{"num_hidden_layers": 12, "hidden_size": 96, "n_experts": 48, "experts_per_token": 2, "d_expert": 64, "d_shared_expert": 0, "hidden_act": "swiglu", "moe_layers": [1, 2, 3, 4, 5, 6, 7, 8, 9, 10, 11], "router_score": "softmax", "normalize_top_k": true, "routed_scale": 1.0, "balance_loss": 0.000161, "balance_bias": true, "router_logit_norm": 2.0, "init_std_router": 0.00668, "lr_router": 0.00193, "vocab_size": 8192, "norm": "rmsnorm", "norm_eps": 1e-05, "tie_word_embeddings": true, "optimizer": "adamw", "learning_rate": 0.00275, "beta1": 0.9, "beta2": 0.95, "max_grad_norm": 0.5, "batch_tokens": 65536, "max_seq_len": 768, "train_tokens": 634700000, "max_steps": 9685, "dataset": "wikipedia_en"}
Below are experts of layer 2 (counted from 0) of a mixture-of-experts language model. Rows are named down (a neuron's output weights, with its number) and show model dimensions 0-95. Each number is 128 + 32 x the weight over its row's rms, rounded and kept within 0 to 255. Numbers have three digits each.
Before each expert's rows: a language model's description of what the expert responds to. This comes from a sample of Wikipedia text that the model never trained on.

# expert 8
What it handles: Suffix ing and colons
down0:149201210113167130114136174132142111149158179158073139101157120136086140195167164185093058090131145140123153151115167131150113128168116157095111159080131131103034124209139142106116098118110133151152110139154126140096119132100116122152137146118184131129087107099196129115159098123174117089

# expert 47
What it handles: Table cell separators
down0:138154172135109059154183101104127079174133120145125129100133182141156092182180115168100136099117180129115145088147090168192110122162104131093160095146083120171085089146173138116107048132091160135088129116075198175152118124112138115137158091155134146121099132159123157179079080153160122131

# expert 7
What it handles: Line breaks in lists
down0:113164110088152115158129099074169143102155115064136111137085213096098172135115184078085093150146159070096129149111182126141146161208132126138113138133131119150128135126140211124120134115136167162114100097048145117202157106143143122168179148157107138118107159132104084147168155138114169133

# expert 31
What it handles: Year-introducing in, parentheses
down0:148105143097142073157106132097162147169148119168055130160151155132077122182137116114151129128110155126169167177125105189105100126123162174135111099111127168103115070108101100154094139170097160101110164164061103198151136177111175151113125150094080099160093139125117159071123077170081157081

# expert 44
What it handles: Determiners and numerals
down0:061113063176095125117127153116161134126057125082129126106150138096149138085109098108154177048112095087097076167127119163078135148114164131130152144110115088114183147097137136132070159177120062111123156129131132092132121091089126160133064162112056108131138127122164112120109145214160137115

# expert 9
What it handles: Word-internal ar, ur, K
down0:147098178127137119106053115140199128182126073153145130158123062198089111121123159135150104120128145118129066114090136130128081143070151141180116108169156126138138061128081137141233149096126148125102125119100089131159184145162168133117141084133117119111118077133125071162110119116076118108

# expert 0
What it handles: Word-initial capitals, mid-word syllables
down0:088112160166100155122127103160207130073196129144142155115154144123154177149095125164145084104086127115109084104136097153137190154107160175114196193144081088115173141161100132142157114139115135177177119149148159134104128118159102061084152150120103157115079160125068084103118108158110160088

# expert 29
What it handles: Mid-word pieces and verbs
down0:144140159144146184176097171109147076135109080101166095173138081076181137092109141072108126155154068057105127080100123135140103132106042130157118140131120089105113156168153118164113122128144066173080144117106084136071115114172137087194119132157131161125141094086095119114116142134161126087

# expert 12
What it handles: Paragraph and heading breaks
down0:084101135150170087126160172140139158192111161145113179092137158146095102144123097116151129181142172108107153158106102120092085161103151077059173085171170125113118142153095106161144153143135166163122152107107150169104188102104072105140138128099167109089183187101092201110084094140140143094

# expert 36
What it handles: Sports table separators
down0:112062174063114167175133140144100129076095159186099102119115104136089107140078163170090158139085173120079124143076074085125126147100176141102165116142144073155185166158159134110150121157095173150123153143199148147136170135110106103081162134147065134127122097109092123194121130132103134118

# expert 10
What it handles: List and table entry starts
down0:113087106186122117145158101183144090114172175087107095102091134103174145128101174172179160154210109050128122138149107122206118116140095153133141099130077145112151112128141157087118159164161077138141131079131110143205156120151125075098121160104086178095146072120171108147118128138128142124

# expert 16
What it handles: Mid-word syllables, coordinates
down0:113091150107112170108150099076134090136117154101157122115154114082154159124075088098124149097141113068140094132106081110094136152129160117121191117157092163149145095084119213113113188132141116092164042098144147047154138142103162120104112143115147142121126171132092129192208102131145086109